Weights of a small mixture-of-experts language model, trained from scratch on English Wikipedia.
Size: 11 layers, width 256, vocabulary 8192, 27.5M parameters.
Training: a variant of SOAP for the experts, 290M tokens, 4421 steps.
Below are experts of layer 4 (counted from 0) of a mixture-of-experts language model. Rows are named router (the router's row for the expert), gate (a neuron's input weights, with its number), up (a neuron's input weights, with its number), down (a neuron's output weights, with its number) and show model dimensions 128-255. Each number is 128 + 32 x the weight over its row's rms, rounded and kept within 0 to 255. Numbers have three digits each.
After each expert's rows: "comes before" lists some tokens at least twice as common just after its tokens as in all text; "gets" lists some tokens that make up at least twice as much of what it gets as of all text. This comes from a sample of Wikipedia text that the model never trained on. Tokens count by the router's weight.

# expert 14
router:155135153162127125070156160126146114084118181116052147134069137118080099117153175170138110090103144122091086132071160116103111163139126184058123138183127122119093138163082132135128147107191118211101087173124120169152121134134139091084053176062100170120123145108167120182146128132192157147123114138182134150204217095192122079139162205142160139104102089134177156113135104153084139159127
gate1:168175086178171152120149153201115117117161100122153076138117127091117125090163134071149164163097133137155091115118128202117156110106181131132146141107167167161068137171105104156158100117141115130119101145084092177124128131142106111146086154100111147179195188099094133124153121193128163057158105146137173100141163123138103124093112123131130140114086168150098156100089110117178115165111
up1:121185131157185192151154167165159127088115098135140094109131105104118140107166141073155128152095150189171094129094114126095119054093170126146172088144120125108108164148117110150133116132157133155100103111130107147134141146108121109134104171134111100172152155112056162132179133150136153093146088137140141116158235131153138149092124113132104172109091114175190174103080088077131095088107
down1:124130120173094157151074130089100126140163176097138096138114095120136119103132178120158161108078192199142122145137121105079088071096183123124090128156098116163197087199141113084101110130108133156142150172093141153157151146101113145117136102114119103144140129068109073141157165165112104128100142140098100155145196151107137152147109153130090160127108137126161118174128081043099107109153
comes before: ".", ",", "–", "; ", "% ", "°"
gets: "0", "9", "8", ",", "5", "7"

# expert 0
router:129124147092084065118192158091134141080076188131083097168102087134119140224082138121126100076110130080086108134095136181096098119172092139161108110156137159101090141152092170145126062156139185115119137146163151147202150121162119106073115089089081124178157172139130084088154124099166160177159091123173145157155086097129160067143175202136159152067106102185149111111056148125149125144156
gate1:049120160086105127166151130092063142160168126162148134122138097152134128156156152205138093179078118142197132138114121088163103181163173144108081181180147187093088102213133209134116090150136221179076123125153132161116099133114153125091098137143171121149136099174095088123068117121105146100136124099170128091175078156150188061136174185123156157140096121166136114144090120096111129126142
up1:128115106200089125140136121071147203122116110141147116163138179191154148219077157133101091097099032096166116149121143101101136078163133140127109163156183200087106074150121142113098060109140127124127113158178130204167076134146119061149188151208128114150108139108109133147085182142147111101073149113121134114103132107166165090101092122142141129141137131152174123155089157159138048075103
down1:120156117174148120088221151129157132162158136132127121124101102112127145122096187135106142100150121145075134099117094110122174180140105158092145147060144060089109122132180091095155107050121126085155167124116124114091132154150096118072112101079141141139184146133092144116130141217106102102141101094150098133138127127142157083122136131079065102145101101107133149172128115144140120189071
comes before: " ", "\"", "1", "2", "1 ", "Total "
gets: "| ", "= ", "== ", "=== ", ": ", "om"

# expert 7
router:131103126121105150103112171120154151104111154123079152152043138092134092118080121154078125117125150101041121143066083167107149158149113142121157112158095108172070177162080186159093169131124136124150150180169084145125138108130169161095117116073159090118146170157164134115177165142139117114143136168176171162182123062095162133125138161159180169057068150155179164113087083127091167125080
gate0:162094163165152144111149101231155165153135137143088125123078121079162132161145145141118135146101127107118102147109112152076126153108144148124197131082075076126160067152094131130069114171106176127168175125125180141081136174116127112163103137123108146055184136175143097168142134147123115139153139130085079130115176103126160163158084179092107100108124104108127175142146138117143179141144
up0:103149075143169137118165160111094116098133154144119114178093157080125124146090070120127095104146108133177100160138097095169093115141147106161121170048103137218128137137090108112141127061135124148116130162105131097102077119175099132142195124135119147113121123148158122166100113098108150156082055126156157141098121150219073099139077131124208180168141147121127098114130136101170069128116
down0:144100114139118071081160086125111128141117147110087146146093121131140109087116105120095101113121154126087148121087125106139157054109182103198097140093139134096143090172114161146166129125159098187169130200127052069111082149128179148111124146144152118155117129140116123134082129081061091099084120097124117122171108172125135119127151105117104112099140088144098080135092065104107072083078
comes before: "the ", "to ", "of ", "a ", "by ", "in "
gets: "at ", "on ", "at", "it", "et", "to "

# expert 16
router:154117113092136188109177149119164143100141198122150101129137102144069127140139098168168103147154097130080156149132131152149138154142164164125099137179159133096038163143071171131141132155160120131124134135161144129155096152160153089076145097114073165137145157121165088110118137076092109117097128149235151141127139105155075078169114136154170124048154113138120193105091156151080138165157
gate0:123142125120081133094098153120110131171120125108164082104162182169113114119192136151084101109091088066074101114145176149108162127152192088157154126162109130153124074125104124097169136085084097162081156143100097075134120175119164161140111148127108075119130121096086083122111150092085107122125029074175084150112175033140080124188139171143111132199161146123130107108146091088113113125149
up0:181073169121083122149070148154120179162109111075170092106162157097102125089182148114124116196077057099080143101193129161122147192136143149173134112139078103119132092153111158149146121122080114117097146144070099078104131181030149088096158133122058145164151124126125074147169134092140066137133066086116064095138119094118110086144129140077119136161164119117100137154058079105090131102138
down0:122158138101077093141121099083108095140154099115151109139130153148112171120082155088168150111120091093104104110120178106159141109128136150131156085082070077092156129113177103138126097170104121099175121103100092139109129107108207179123084188105118098117227126171098196167115161114157198090092161115190145142166140123087146132211104151163112136132109131137203087143152112120152120091155
comes before: "| ", ", ", "–", ") ", "(", "; "
gets: "202", "3", "5", "2", "4", "7"

# expert 19
router:109082136115090128083157175123132136163130148070127145148072125165115167157129120177107084129079162116148080161079177150126158126154140135129115121087150169095078154075122098151161118159139123167074103126159156150126118170152133106125146169084113146159171196069166090050102148077137081167183084178197149181173127128149122145155114120157167135070126160078196153111103147164099140147163
gate0:082150089091176163169090096141116128123152158133144140143120118092126124141200105134152136135151171072160160110110109109111161120110123111174125166168128117141067112147159116095167166137125083112101140120079163081155129101120197100128115090223123130147109170108110154136116155126160078105169089164134095125106159091124149144192099145103166114109165174109142088194080177127114146158172
up0:147122133176131126087144153165125192154127111138095119140127119204144089110050183129140149114098120130098141106161119154088147200182136139061082075120118135147208069067043159133075135113179116136142125120132100132136168111091098167124133132072147150111129075137095148135142094132121174151138121121135093134110136125138142120123159098135115170127109076134134183132123084126169132149098
down0:085137093113161162094138097140112151108153111159155104082161110115089124096156134130176121125166096118132097155085085058149140147121160099204112071202145130136087097126044094116104145165144106145092073087058143134150139107109158115141143154171123152130059109100152152134078143110120117163106183111124178114167198058123127054126150100118163142126105131125097161164107110118097118134101
comes before: "the ", "a ", "201", "and ", "200", "which "
gets: "in ", ", ", "In ", "), ", "of ", ": "

# expert 34
router:147093132140158181058174113079136179108101168098100154138113060095103082161128159088110116110143131148149113146084124091099140137171114110158113118199176071122070132134098158153145100123159117130106103139153110154159124117195144135067121159122121159132145152124130107111161134086159096138156093189155188199239180082123132053113130149164128097113142107203117128092042108108077117152105
gate1:148141104140137081140098124139055105138132161130095160102088095143114134144133139070141117113099107110102061167139180151116094112099081062139117097167192160159118163117172127173125136220157127183159137081123114142104090141121175126068149091105104132085138137144101080099103115124085058179124088110061114177161068115117076061169135136135124144183133139154148152134103060110167108131131
up1:183136127162099101175092153093055145131199158085131111043122130127119120190133120090083152119125070100127116154116149214138083101054071139139167115151142131116154159143146110180118136179166115161102123108127108129093102149099131115091167150107131076106120102167106087141076171182121023184115139112121154096113143062115107129146176169138120086123204161133112129108106096089136140148144
down1:083135122155187184129111147081111142140099150093146176209167180166135100131159156118138174127148153171139119094146090092166053083171130130133076105052171104154103176149090139129129145074095133129133079092145089107146131107100135200166117110097141123121133122120183156163088152145155203152115104156171158137109117142062122063131164135102103147158149147113094157155102137132093103114153
comes before: "\n", "| ", "- ", "\n\n", "==", "The "
gets: "\n", "|", "\n\n", ") ", ")", "=="

# expert 10
router:137119120164152141104156157101175154154060118111094117133108110054093186168108137181111087124164108146106066137121100111091105140181154140152119127121151161102090183132154168157133132146111083135141108106120088112167112150161124079124102124091096211147119122084176124123147094128134145130147074111171129123150105065094197078115137116165217059131171123180137129109092135089115117113133
gate0:117160143088109113143102120104175174116171143095102053083132165148174110136120143145148068159138126092113129164181159144095109153189137157113164167127138124144152141121128128143143108114157176119151170078126129157106172175132150086143098093116101109125148136085122106116090103122118173106137057163169129150106185060190115146158147042152056084123188147172085100140050166084152111066081
up0:176084115139121098101163142155105146142184110105152171089107173139115109122136179137162104135125123131134089110172151122098190202116112129106165100179173120119101171111128098080117168148174161102093111107162136177092101148118155176139173148170111109086174130168132118141165081030151100137140179199101117132106138090112133107149127226111158062142104118097142103179107117145149088126124
down0:115124114165168129119060125147123178125132141139060090153110145133134143107116125132161162146124204061217150084122144129073162131115163141138100088104184122129084191177136095075133159119129122101081110090149131156108151118109101094076108167141158114063180114134171159077142129177146127169168117140140136136128124106076111103146130120118113156179084129199143124174172165114153128093135
comes before: ", ", "'", ". ", "er ", "er", "en "
gets: "\" ", "el", "s", "on", "as", "er"

# expert 11
router:149096156120071144083188166147182125101105138084146108119122088111087144162158086126128103146116083120132091128041117120074163053135173113113110144158130148119106131116085104171152149123158142142155109159118109185171173138187135105122091134080113119148115162075122131111164157090104126099121101160184145154189134088153140107121133132189164147107081124158118130045107121123109122154147
gate1:129143079100144110086137152179158120187129154134120116098104122034119150165145139162159140096152134116154133111138079124130080123103173125160110128173139143129069147074170124121178135052070134173110170147155127128123094127138149144130138133120145162149109148164084089124150083119141180126113080108128192122106092201186185150116116118097082126145128183124097165086155089123113100163069
up1:139099048111145113082125120221133116158099166089141107099145143070054144140156104145187109110131107124108174134102075147141115094128184108164095137157104136109080199083183128130179165077096116089151123181146140136132109085115157088104153130119135143152121127129120106140203090160117148139133112107110175096110116197146168118090140145072120166148160175096120097066158058124130157131078
down1:132176125158151086156127146100106097116129168100070125105056106161151111112157178131118132152147177120107140103136097062134142150176170103113128143092078110137077133088176099120130159104109098145118120083079139122117109158133102143105125102142067104123113128172191109127180083113113114113117139057119150146148137117141116075125113089139099110161157177099103145134169107158143104109154
comes before: "| ", " ", "0 ", "1 ", "0", "1"
gets: "| ", "; ", "\n", "% ", "W ", "L "

# expert 9
router:128086168129150171159139172118163174092086179151125125147107085114132133173137120133086083166084150159126090175117122161116149113157110170157115119152114087118109131143141143193119082159175140172076109128133127124140123147142172118070116134083061136159083172130147118118149099067166080098080100146160174145185128050129097125147166171163168097081097147166146160134084150090097131097128
gate0:092129145071150136112122064124167142107061133104170159135090131105115170133148103155123131168145123101135166114111178133108129122156108147139127122128134100119133087125203159120139105078075126108106129086075101077146096062168140136070072073114161072121160090145088131168163101098155083115064086101100111120139097062220103151126111129155166128117074084143166082108104157139132130103130
up0:136087144149103215144102131167101151200201146124123124133167138131134122134092152099141133092100154138143113092132117145173136165126118117100127178165091142123069120079114093163102093097137114153131092173123174132194148187134098109127190132178117123110135174097208164090086110156086141124203146174139152144137138169042143092122125147113178099179148158124114157082168102106106145135146
down0:102125133067135104108152150110149106214108131133096115166073108164157122143131091070142159087123152189132166123160196155150151154156180164116147088170112129135097132123134134152177107181169205159158088148112081175097134131107155162154098103196157141108172079107128088107118191131127104132141090211146114120139107087114143134146167119125186167144085120144113109127126157077147104188132
comes before: ".", "–", ",", "; ", "-", ":"
gets: "1", "2", "3", "in", "6", "y"

# expert 12
router:155093114101151106042171149088141170148152143114125134126099122141117142178128124183109123133106135146108070179099138105115134126131174141111092135189117127128031140173149179135144148145129139156115103108161153099169141157143131114152122130095089150153154174136114150139128172139141129116145072170156132187162153081150160168116183177159123133101131131167148140120103174082116145115169
gate0:169127133133157140136164179153131123173156129137143138081122149098092175153138115096108134126099145159140138113119162088104120184075194113103129134115143081116132160087153125053153111132151118137125114166147085145147125105085152144109065144135123133153173118110109106142065109178147161090090093132188132089156135124102183133065100144148097110088109078192097091248154144080100107122090
up0:150165150106146135112094080134059144090168096119092135163136066144099151088112139107129134148104140142068181172061124164101196120164137136117166112174128196107105120177107159131160154144116146160129094109086117087115151102181092135175134178178154121132115168120149091166187118124126055174152194092060129164161146175137158136156128104063184153122085111092172102098152149121052157119136
down0:076112180119143188084115129107115139110141141178159088121132120096151100101076172158180122133100148138100086136107110125169196138093100116145083145118139170103157159183093113142120106147171204060158148187055134116137177171152116057095193153175137094063128155121123159054144144145125096101094061145067153071144111161093117117093105159132192147104142115149101077074107130143123113115105
comes before: "The ", "\n\n", "In ", "He ", "the ", "he "
gets: ", ", ". ", ".", "that ", "\n\n", "but "

# expert 8
router:139116116175094135090111145106147155139055133144105115146123104110110168183131127175154116158135147120122107190132135155126120114141110178133121121151149144106110177098069159151114118136162162225105079145162122167178155097101150095137059170084073150122157173099165110100147150134110110119148084172112162123185149050147126096159156143173134092147159196172163102075073163111117163155117
gate0:112138095165140187098072132161112100051104119119070142158127099189114173152163131147081117163079095136129164132115122221127150202152100109150116174129151100119123140216085189149153094107108175153114113101089138105075187195125151126141123134085072119143114198189153092098109128170115184043152142162139120083103130120099135110139092068156150142120135139146124129116153127149105082109096
up0:102184138190095192134143141115091134056111123103078143167092118162116121165148127151101103184056114155136128170153115199120139171145109115135143160140224116102125155185124166163161076120133128132066107087059105111109190208163176127104105166073106108103147162151149112107111139156138157090141149158135116076134204105093108103129094083150185169087172163109130137117127147137088099160022
down0:127137178190096099129152153136155103141103179052129100169140112126162103073145113117101134155122149078160127148143134064070106215113167130104188171143118150149162111129127114176110152133148168115165097077153104155131122076126114150145120143168101139177104127169171144149121165143128150153074226109171136063056165126168123140106042167169164118095150082142150133106142158168114197114125
comes before: "(", "| ", "and ", "was ", "=", "in "
gets: "o ", "e ", "er ", "i ", "en ", "a "

# expert 24
router:176104134095144090040123141124141092164092124125007109131123066103094086122174124136170149089149141143050034160086162122165176158153133166127091149166077144124091165142100190184085147107111115129113144089152136137168160130123167127081149063087039174112120122153127081145142117122121147098135092192181132146150137121136125116120166145118124154096134098138138154135126162145082151132165
gate1:127109155138118163090117080112166119141110110121107108169126092131211085120148082128139134062119161182133105114119159115132112114132114152210084187147135129154148092145131159165146126128107196102172176085129206166118107044109123068152163128090075112141151090136184131124133133163043136116134086121100119157112112069067099103167132118132148122159099088124153071101115161188120162130172
up1:136127126105057072115169194190122156099131171101125145089094143110115141148155138072110134188130164129198140121146121141094179189169126127102150102083086168141093139133159121136173109125093087106129115148086118091090117119137133193133086134110148124113124156131140177137075092096119137046153169135105093144160116129204171143117099099109121107066088161131147157186075141131155117104109
down1:221156120128172091097109135119103144128110104113081111175106102106179115089142157080158092104133104163107138098115149134144181093125127187149118137105036121068143136123085150125160116105226100114092076106189048170107147131166186110107128091156112140102126140140143162170125117130151159069111114130094190134132132180140149102081112096130149110152120141097119149179079136187071077169149
comes before: ", ", ". ", ": ", "0", "5", "9"
gets: "201", "200", "202", "199", "197", "198"

# expert 20
router:188085147083084123085187149080134141099115166107117089152136113142162124238108139158173125128118119145109137140118131170087107118143128143139118151120149128131091180122073159204145084123132162182165149162160110199151087172146208105068106101117095148164132114133085143149160106142170123175145067133159120131198108080146095127145189161154172142094102087149112138076090122119119123147097
gate0:156103180111094165129097065065138136116150115143105134082071097110123131132079095093134127169093119161110132109155095165144103073078176193156176073131144155155068133093124075079136086111157168124134147091145148172129151132132163160117138113149094138150136164134059096096144148119135070130131167125115125151120110114151133124081159110157173128184135109201082138086077089089124125122106
up0:124158131182142129143133143187162126158114137119181125167173180077117136160165107129098123116169160128112146129102145113127161169164075102094080231151125097095159111143149181147108142124129084140152069164136116104145151092074132079141189123121140111154141094116120105113090077207127123104153083159117135086126152213079114160168112171115174143085116110087190128150156170172142128145152
down0:170179138110197131137150126173153115091145142146117126144103161109118072125132079109092200116107150113133145154131148078097130142092035140159110102192087137146140078149133149080154141120170072129098163111144146206082123131097143071100110118088109129079171129070153079114158118135069111123101060097071167137111134117132093101132171150140149115137108103105123105103157108095135115125204
comes before: "\n\n", "| ", "|", " ", "5 ", "00 "
gets: ".", " ", ":", "+", "−", "á"

# expert 33
router:119122170154109135102166184114158199182118127118090169126080130138137122070090129166153128106099129151141070167089104115124118134136151147145084134172123116139094161101114152151148129113126194177054131127141161147140133096119193126094121107090127153186205153101117077129179126142123141144151087135132128140125085138160135100132145119148194150103145139181180167175110167115112186151171
gate0:142145156108102150118147120126118121168124178155209104131084101095186181154099107076076155173108058075173120185192093105114095145117124175193113197089149120134109157123123128124113143111132139191126120089083107200214217118108193184165188160130155132160112131107153121156143102120135076172153113211099131142154147154178083149132106105121123115141135109099167172149142137064144131101096
up0:146126081086100137131082106151165170157124131140111152098103133127081078096084095134125120042141161156197134108119162103132137128156107104114160077085154123113066114094064197120198080116153097059138131117116170164113098152119098143135118135143143103139139126149183127124173068143132135127138128149097179164113097127123107097184148069158158105101141141130130110117156149154224120130157
down0:123060202140164130165118114147102134111106089146146125184065129116106164152095097121066132152092181114133165125108087108082154144106159122077131111172146158147142121084068163156128102131119130185158082137126139104108094100092172127184154167058136120071130127152114159110128149143154118115113028110154143166154129148167148190133133131107160093155111123166119083139121069159148173141149
comes before: ", ", ". ", "\n", "'", "-", "."
gets: "a", "e", "i", "re", "o", "en"

# expert 23
router:046056122119101147130103159088169140129133168142124105080139119104146149137162129160090166154090083144097050144110137179141105107183116137165130104152110145088127165120145154162151108099182079150149143112168117139185141129165160094112095083121106167117111168086134045129182122094138073127139131185172072119114104020105105072135091144144185150127150102138125126099035150115091118102148
gate0:106094173102121157140069129087148168109209149143105072121160088159175119155108147131075149095101072092105103107163112126114148086204126130193148096124153094134101138121115142121143070109117111135153140146119120122145177100135158115142158099129049119140135113127106108088142115099126110091092058143168098122176127175176126145225195165142140102189128109131118127148148145175120182148143
up0:160128172126070134187114156099144121069126137131155119114197146161123154166112175165173121110136090081129103165128131092111142130135147120150114192129171175104119116114111067124104112057133103144091162129109105151156122157135143110179155128096127140098140051140035087094148127162106092074115135151165112076174151113119131119191112086186117137180152125161074147136150145115107111100112
down0:090128117090153110102139122107118049108122116087140104131126154128198126144095117191143071071146123094115170094095123128122124122142099152095157125139155159120148080101185123181195058099126157075179135175120110165109144139139136143136140157151120115042110138159137197121155169054070118102140135108099141133158146122077097121156139144076173122175063128176096161133165117143137147160131
comes before: "- ", "(", "classification", "\\", "al ", "Kingdom"
gets: "\n", "ti", "/", "de ", "\" ", "C "

# expert 26
router:135108172109133117121167118103170127156082225094127126154086088129134110112172119143092098167132143194125078138088119098121115133100116137106108121094129139144115172151186151141147153151171142186134140086142082210175159132110139070133128113065079151183116113161177100184146135051164115134101040154175127174124115081109151071098132101171092144131116151165120191128122155120117095149142
gate0:105110116114125139091144180087144142096149150150178132147120064148133207188135139058100118070180203145119093098182140092107078143141155131097156094121140209145140121189112174100117114144140128094156083142118160123119120119110116107141145141135151194086068117166191124185098141211132171094132133245101133096131159145154165064097168154135148132145126086153095076108114119174154149144066
up0:095076180128051187120154146164152166123103166133193128114154135151145094145171083097152116112164093065133127177155087106150098145158065118166127120108096131146116133136120113144074091118171110160114142107116146133078141106096122113104130078090149157131138130197133133103074099169158132135187112173119115105131109156138160134129125125106199104139111111109134170134118094116196082094091
down0:163191138105169138158188157125062102136120175163152138143116128095132181165114107112098142179149172142170094104127148177086103110119131199146198102111152168129155096097143158140062129125114124122110074151141107162107093135079108129136116113190123157093092152158151075089166136139150118132184166159138127179159125194131115088112172090105150149109107088152176181124127129228134124131094
comes before: ", ", "\n", ". ", ".", "\n\n", ": "
gets: ": ", "; ", "es", "er", "ers", "s"

# expert 3
router:133122114101179138056151148145168132125117153154140121155083098181104093183160138153082123174154158126141100159083100166103120157149154132123075120147116120124062120180093184147117120076181167172148150105152125141148110051152142052112099081131082154123103163147170077080125143097139098128170111165147130140160107092091210090154163179127158145194087127168156154093114156082121117131146
gate0:122164116115110142164124119118143078170106125094107148172094109191088107114118153140127040145099104104181087159079175072134088145150173115176086103129105123196143116181150254126172050136142132180164140103101096156122096171129175114098106127116162110100173118120141128144118150150082120108124095057174161150099154104104111124124122116180128094113069229130083139129164114143130123173113
up0:160125167125131181166139117153154158100082146127143111096172137058153139136111150111133175091156127180072156107139047163135120090111052148118118120147099133135155194062127074142108149069159152097066107114138146102159170093157130141142182111144150138125084174090057106165172110063134115090146153145085086097159141172107120111120179103096132109102255101157110120108126140179146123134118
down0:132092168049148144103121126151147115165127131125040159098152101117079147098154137114126173129137112120076134137141171145123137104125157146088181164165188146080077092125168108104114201159135174137073090095151149086153161103112127124115128124091133113103150125122147120109168096150104102069130102119129191091135124148146154076179157096097095183101100109125185114116148120136094126128120
comes before: "of ", "and ", "in ", "to ", "for ", "the "
gets: "ing ", "es ", "s ", "ation ", "ers ", "ts "

# expert 4
router:149058123106116121125141149112193069152128156118096105092131114126114145185137106154081123112131139112117118169110126137136107179124157137109148118157101117132068082089154102144092075131139128110102134170115162109215120119152139063064090171080109165124075149112170060135145157127194155155120102125184095152185118086159112125112147121146139119080088093141163128093038155163123117138149
gate0:072092165106116104147150151113126121158131112126090125097176149104142084091121166091085195169115141121131110149132136158190109169099115152118116195149096144128082152070108077172066071137138145090151186132184109117114152113104132115107107129063176118120172114080130121166156108159115138099135098088093168196122153093136099150080186124126096135080151160152153092186087111136144163088160
up0:135151108077119152118108160139129172139136128056113108062167127120113111098111060123152134191115138136113102102087128139113103139055161143131137105156135150106125159112095111180165106132079141152076164128093158170150149149139148103155095126143141122061155163076082117096115120134162146130123107178129106098137144048101153235157154119133115155152119140024130110109113080115148087129105
down0:082142148172105117199121131095142115140208132125126126119081173108148114160149146123092151095128147087183144114123159103139095128138154092071102115154116093141131088129093106156154102155174169176125153098147090075182163180100121069097074149175154096154125153140146083052158064195143181122133121150126133123209147089122104095052161188128103107116171127164133137133126168094093159164123
comes before: "| ", "|", "(", "– ", "/ ", "years "
gets: "0 ", "1 ", "2 ", "3 ", "5 ", "4 "

# expert 25
router:160094163133108151085153134136150101168108129084124148121104113048143138188172130131093141169120207202090082171103128111108108126145154151068147137191089136214108146083088177180139112105137128148060130111145090140179160133095139109124123053085048136129131156093179104148151152160132089164129122133150116184150105148116140116177154158157158157122061136134170197052095182113111119166135
gate0:145158134137086118126197124141122110175162049171053151147151133128137172125068108136116135074142154139134087153082092088160165116126135134143086159118130150163112115116164140143079057158087213140162101158082153163114142120089122168156163120174111076094146134180082081108122139114146124139145087124123160119154125162113150189141164096209148069131132121138159124159132093114171051075084
up0:160115114158110138131169106177112107130096063147114207116107118165166167159124097116168109130097161168105166153127098074087211124115132139068109101122134108172122106166108190086169094140084138140107161140160153154147218129129163153177136159131087089121085151152116049118096163177144137128128110140091125126143141173121106156134152121139125113081123121144161103122117121130111086085128
down0:100165125113133151087160089106124158111210111098105160091098097107055128081134173152126144185118096115095105125141092064113166186072148085091124102106131127088061171152142193046121159094139096149129135224172089089166119106090093160186093113118096105158076191143126092093115109131202106136111118143118115177043086135118111164110122107146119143143211097101108110166109109147155165103087
comes before: "the ", "a ", "his ", "of ", "their ", "its "
gets: "of ", "by ", "from ", "to ", "with ", "for "